Experts of a small language model.
Experts: 80 SwiGLU neurons an expert, a softmax router.
Training: 389M tokens, 5942 steps.
Below are experts of layer 3 (counted from 0) of a mixture-of-experts language model. Rows are named router (the router's row for the expert), gate (a neuron's input weights, with its number), up (a neuron's input weights, with its number), down (a neuron's output weights, with its number) and show model dimensions 256-383. Each number is 200 + 20 x the weight over its row's rms, rounded and kept within 0 to 999.
After each expert's rows: a language model's description of what the expert responds to. This comes from a sample of Wikipedia text that the model never trained on.

# expert 19
router,208,168,208,201,163,172,192,219,207,213,198,203,197,204,192,214,196,185,179,201,194,205,198,198,197,199,190,200,182,201,165,211,200,200,212,230,184,235,176,219,198,177,214,224,240,223,217,248,190,212,188,158,218,215,205,218,180,218,185,191,216,222,167,194,226,206,195,189,243,206,193,228,181,231,203,204,215,226,214,176,199,224,221,188,195,194,195,207,193,166,187,209,209,221,185,223,196,187,226,199,158,241,175,188,179,194,224,172,212,198,212,181,216,201,182,186,217,215,216,196,175,190,187,205,192,204,189,233
gate1,177,191,195,163,205,189,187,203,228,197,234,167,208,184,179,197,226,195,198,183,217,203,206,237,206,225,183,199,183,217,199,218,213,241,171,217,201,205,225,215,204,181,182,188,226,204,203,216,210,198,200,204,214,218,217,221,225,179,198,172,204,218,226,189,206,174,222,223,183,189,227,221,184,220,185,237,246,184,167,185,211,183,201,193,264,186,191,165,165,218,176,197,215,180,219,197,182,187,241,161,162,202,171,210,199,194,204,193,271,210,179,194,221,188,171,204,240,235,210,195,204,182,194,201,224,241,207,199
up1,171,196,196,204,180,191,213,239,184,202,180,200,204,187,200,174,229,189,131,193,192,219,206,191,202,175,198,197,172,184,198,197,189,194,177,176,209,202,202,192,178,201,187,232,211,177,228,176,214,175,204,171,189,224,209,206,204,199,199,188,221,199,215,206,212,232,194,213,179,205,173,239,204,188,188,211,204,239,200,191,177,208,216,231,236,184,202,163,206,216,197,192,188,196,182,191,179,216,201,204,179,209,192,216,164,206,209,157,196,167,209,215,207,203,240,197,196,163,207,181,201,173,183,202,206,183,155,189
down1,199,171,180,204,198,179,183,215,210,197,183,211,195,183,227,208,181,156,209,200,203,195,234,189,199,226,206,214,190,208,194,187,196,170,210,212,207,175,205,177,175,197,194,218,224,205,204,178,171,195,174,174,192,207,189,203,176,192,189,211,221,201,183,215,194,203,198,163,200,172,189,216,188,205,195,201,203,230,194,182,184,195,187,190,212,196,201,201,226,197,181,183,198,261,216,213,228,209,180,187,194,214,223,175,209,232,198,195,192,202,227,254,189,180,212,170,182,162,222,180,215,207,193,168,210,217,182,191
Consonant letters in names

# expert 36
router,212,194,202,182,176,185,193,213,204,186,238,230,224,183,189,210,193,197,176,184,220,199,186,201,194,224,194,196,190,186,179,197,225,182,204,201,195,212,167,238,157,194,242,209,229,202,225,249,190,198,181,182,195,195,226,224,205,257,201,198,236,226,175,216,187,227,178,186,215,217,192,213,171,207,212,227,235,200,201,205,175,182,219,206,207,186,198,208,177,160,193,198,213,218,190,199,189,193,221,177,204,237,192,164,188,186,210,180,206,209,185,181,222,218,188,182,216,181,199,244,207,182,205,197,196,213,209,229
gate1,191,187,238,196,148,216,198,202,210,197,229,201,235,196,155,203,179,217,195,241,214,165,175,210,201,238,238,209,206,215,199,187,201,169,222,172,194,202,218,214,224,207,225,206,202,162,191,206,219,185,195,192,192,201,164,167,196,205,198,190,208,222,223,210,187,217,216,194,177,194,186,232,213,184,219,224,195,214,145,210,149,189,232,176,181,215,192,199,210,204,198,222,241,210,210,223,171,190,209,216,192,198,171,186,223,220,159,185,205,203,196,185,202,227,175,226,224,189,198,187,199,217,211,192,170,184,203,196
up1,211,170,190,188,181,228,178,180,181,171,225,194,229,209,188,185,202,199,212,190,199,175,227,199,179,219,233,176,185,192,223,182,205,185,207,164,219,189,229,164,226,207,209,223,196,182,202,183,185,178,225,193,224,233,192,216,194,169,200,212,205,208,181,204,223,209,222,224,203,238,191,180,223,216,271,193,167,212,199,196,195,212,172,209,234,234,192,173,188,204,176,201,198,207,208,206,171,175,182,187,184,183,177,179,187,237,207,209,208,160,196,204,218,180,221,211,197,193,178,173,196,218,220,246,175,215,181,192
down1,223,188,199,245,226,201,225,217,163,148,221,197,238,190,203,211,208,169,194,211,229,170,234,224,184,175,187,201,225,220,165,189,217,160,219,185,209,217,235,160,166,187,217,174,172,206,231,224,144,236,185,184,216,173,206,185,218,216,201,215,220,217,196,196,171,191,152,219,221,183,193,257,183,186,204,182,213,204,213,193,175,216,187,165,200,183,177,184,215,208,195,174,196,189,198,178,145,189,174,227,214,206,188,212,218,199,188,168,198,189,214,180,196,210,202,202,242,203,175,245,191,202,199,217,208,213,241,199
Coordinates and codes

# expert 14
router,224,209,186,191,193,188,203,208,195,183,228,210,204,164,179,205,170,190,164,170,166,204,184,224,174,211,183,177,160,174,180,210,202,172,196,215,204,216,189,214,165,173,212,202,221,207,253,222,191,205,197,166,240,213,211,221,193,241,185,188,214,214,177,183,220,208,187,191,219,217,189,222,178,197,181,194,229,202,194,210,201,199,214,173,212,220,201,222,194,181,204,194,191,199,194,225,207,192,198,171,186,233,188,196,197,180,228,184,208,210,198,205,218,213,183,184,211,206,189,226,181,200,201,196,195,212,205,220
gate1,204,208,210,191,198,220,179,198,205,162,141,176,200,176,209,198,224,212,194,202,217,162,194,177,186,182,163,230,194,229,216,208,185,204,188,174,202,220,217,195,216,236,225,212,219,189,170,221,233,213,229,214,229,210,243,206,192,195,210,192,190,168,195,218,208,238,214,172,176,176,152,204,180,178,186,171,177,203,193,209,176,186,191,201,194,197,195,214,209,193,199,166,191,181,181,194,236,215,202,220,213,174,221,176,178,228,196,206,199,176,168,218,181,217,201,206,182,195,185,198,196,193,182,205,164,204,189,196
up1,208,186,193,202,197,205,205,216,237,187,181,194,179,202,196,229,194,212,207,186,212,227,173,215,198,246,189,204,213,199,253,211,158,210,189,217,210,234,212,227,212,198,213,213,197,196,201,235,235,200,179,214,206,211,223,204,208,236,208,188,234,175,217,239,237,205,211,191,220,226,194,187,181,145,184,211,200,194,207,214,210,197,208,171,179,211,230,179,215,199,208,201,158,190,179,198,196,193,215,191,237,196,221,152,193,185,225,182,198,208,183,167,201,207,192,200,213,186,187,173,221,186,204,197,195,208,209,165
down1,185,215,199,189,175,201,178,198,187,228,248,217,215,186,219,195,221,200,192,157,187,202,204,176,201,221,223,166,186,196,233,168,196,251,183,192,203,211,205,191,199,150,207,208,171,179,202,228,198,186,202,219,211,186,190,198,204,206,173,206,200,187,227,216,201,180,174,212,199,208,173,193,196,185,198,198,191,188,214,189,220,195,192,173,251,179,199,234,199,199,165,202,182,183,207,208,199,197,203,190,170,197,238,192,227,202,204,203,197,235,242,189,245,175,194,177,194,171,220,229,195,207,159,225,215,167,213,221
Capital-letter fragments

# expert 15
router,237,206,224,202,168,177,200,216,205,182,196,198,226,180,170,208,182,160,180,209,193,196,201,187,173,215,170,206,169,186,175,226,217,203,174,205,211,235,173,228,190,208,213,216,213,216,214,228,211,192,170,174,204,204,195,215,188,199,182,192,214,231,170,191,202,217,173,160,219,219,202,216,206,187,185,191,194,183,214,206,179,180,205,158,194,192,173,218,197,192,185,203,176,208,212,219,200,180,224,175,214,224,177,201,189,209,212,190,205,225,213,214,239,213,170,198,204,193,193,238,203,175,197,208,198,195,200,248
gate1,206,190,179,221,188,199,214,171,230,196,196,175,197,216,211,210,249,192,221,224,190,144,213,180,190,202,184,236,199,224,205,178,202,196,201,215,222,201,203,198,155,207,235,236,217,200,199,187,220,208,204,211,187,214,243,190,178,203,220,161,169,182,195,203,194,173,177,202,206,171,189,191,210,151,207,225,221,196,176,204,160,202,190,224,212,179,163,190,176,182,219,216,200,167,216,215,192,210,195,189,162,190,207,196,208,193,210,184,192,199,169,189,213,207,189,197,206,187,153,219,200,172,211,180,225,208,214,187
up1,184,188,195,177,178,237,224,219,208,201,192,196,219,222,192,184,177,241,220,210,203,197,225,190,182,189,179,205,178,180,172,170,187,191,193,220,187,197,212,209,200,208,181,221,222,211,206,181,200,226,215,192,200,173,253,178,202,179,232,198,207,198,186,185,238,185,168,193,220,207,185,200,164,196,173,199,215,216,212,205,207,230,215,189,189,168,182,195,219,198,232,219,171,192,170,202,216,170,227,216,202,183,228,191,192,162,203,189,183,188,233,206,211,234,212,186,176,205,149,185,174,214,195,194,228,179,196,202
down1,205,235,217,190,211,176,199,206,230,172,197,167,217,209,233,225,188,211,190,147,195,215,182,211,225,213,191,187,195,184,191,228,189,193,150,219,201,212,202,203,204,229,202,212,231,211,197,180,230,201,221,241,193,208,170,185,200,162,206,165,203,184,192,214,199,206,200,247,210,205,181,186,233,189,204,198,206,187,224,177,183,198,214,193,189,205,193,219,192,201,189,239,201,233,190,195,216,205,183,205,218,200,216,207,210,175,201,214,208,187,220,178,210,217,210,180,177,173,222,236,204,185,271,182,171,184,219,205
Capital initials and at

# expert 8
router,209,201,205,204,176,154,226,220,212,214,199,224,213,188,184,244,170,182,183,183,213,191,170,220,189,241,182,203,189,173,189,212,213,194,197,212,195,201,168,220,183,200,211,239,244,211,208,193,195,204,192,196,208,167,202,210,187,238,212,174,212,240,172,189,199,239,172,172,227,199,191,228,156,212,195,175,206,222,190,174,199,172,211,166,206,224,188,228,162,175,204,206,194,221,160,204,192,186,230,194,185,213,175,145,174,197,200,203,192,200,182,209,217,216,197,197,215,228,191,228,177,183,177,182,183,189,211,206
gate1,170,180,201,210,211,196,205,206,204,215,187,201,225,194,180,186,211,184,213,215,248,166,201,180,177,176,217,233,202,234,208,204,173,211,187,171,199,217,205,194,188,195,190,234,184,202,180,207,199,176,207,172,203,211,187,175,177,163,204,204,215,213,176,227,240,183,196,222,192,206,218,195,242,194,194,178,249,222,183,188,191,197,203,218,176,197,216,171,197,166,232,191,193,237,198,179,204,137,182,231,210,220,226,198,179,198,194,174,195,156,190,192,202,216,209,235,188,222,217,202,186,189,206,186,177,200,203,195
up1,196,215,229,239,215,162,209,197,196,217,211,219,201,165,176,198,204,204,206,203,215,223,147,206,191,207,210,201,192,201,184,204,176,148,180,224,226,228,216,211,197,207,214,211,201,208,212,214,203,204,152,208,193,245,206,224,186,198,222,216,221,212,220,210,180,183,223,234,179,163,205,185,190,257,198,198,205,213,206,189,196,167,189,239,217,189,218,172,217,235,173,205,196,227,175,235,188,204,196,219,240,226,224,205,198,157,210,237,248,191,183,167,210,186,187,164,212,179,224,205,205,154,216,225,205,206,224,226
down1,212,215,196,210,199,199,193,201,195,192,215,190,178,175,226,176,180,194,162,201,188,193,220,196,188,195,224,209,196,196,180,226,194,173,202,211,212,161,196,164,235,163,240,182,227,171,208,211,170,219,194,161,196,217,179,186,176,170,216,211,210,243,199,195,183,173,198,207,197,209,224,244,185,274,175,222,213,239,194,222,203,228,211,195,201,193,208,229,180,197,192,176,196,209,172,176,177,205,172,217,203,189,175,237,213,184,229,202,213,186,162,154,176,200,193,206,213,193,202,209,146,214,208,223,210,204,199,194
Election table blanks

# expert 31
router,203,205,235,220,176,189,202,229,191,178,206,217,217,172,176,195,159,186,162,202,189,190,205,222,170,208,173,213,162,159,173,208,204,197,210,224,167,219,165,200,193,189,209,211,205,199,212,191,186,212,178,173,228,198,186,215,222,236,177,199,194,200,198,194,240,217,194,168,229,213,185,216,192,228,175,220,214,198,219,182,174,193,209,201,222,195,219,244,161,196,198,211,205,208,179,204,199,197,246,193,196,229,196,197,204,174,205,197,227,241,220,190,227,180,217,186,237,199,221,217,178,178,200,167,201,215,195,212
gate0,180,175,191,186,205,184,176,220,211,184,210,224,166,172,224,193,185,183,200,202,216,212,207,187,191,205,200,216,220,215,230,213,231,214,223,177,235,219,188,207,174,217,200,204,200,173,221,210,244,197,175,181,209,176,219,205,200,226,192,195,154,190,227,195,237,202,202,166,211,190,222,209,215,202,172,216,208,223,221,180,188,227,185,206,182,229,210,190,209,197,185,239,199,195,176,178,186,191,190,187,202,225,203,165,181,225,183,197,187,189,181,183,207,174,209,204,216,179,222,208,212,223,167,224,222,199,210,178
up0,190,168,194,212,175,189,197,156,219,199,174,181,148,209,203,206,190,204,192,188,204,205,196,249,229,189,177,204,169,192,205,197,148,205,183,174,238,190,184,184,212,164,206,181,142,193,213,198,194,188,215,177,198,206,198,226,180,178,227,225,165,203,210,194,209,209,204,193,220,153,198,216,217,208,196,186,223,208,188,206,180,226,226,195,201,199,182,236,182,189,180,210,233,226,203,184,205,203,216,230,156,216,199,232,176,217,166,220,204,204,185,216,234,238,192,186,224,214,188,212,188,218,191,177,204,187,241,200
down0,227,204,170,180,204,218,202,214,242,222,192,209,178,213,175,187,217,200,182,159,209,216,196,160,176,222,200,210,188,188,190,176,183,182,221,206,193,213,242,172,200,199,212,204,177,192,194,187,237,199,171,196,210,191,195,184,215,186,197,174,228,161,175,179,232,170,180,226,214,190,218,201,217,202,197,179,206,169,161,193,180,214,191,179,219,154,214,191,162,129,211,234,189,192,199,197,215,198,232,204,194,192,214,200,214,216,231,216,235,194,189,220,199,180,192,196,195,193,205,213,194,191,250,185,210,192,212,190
Colons and semicolons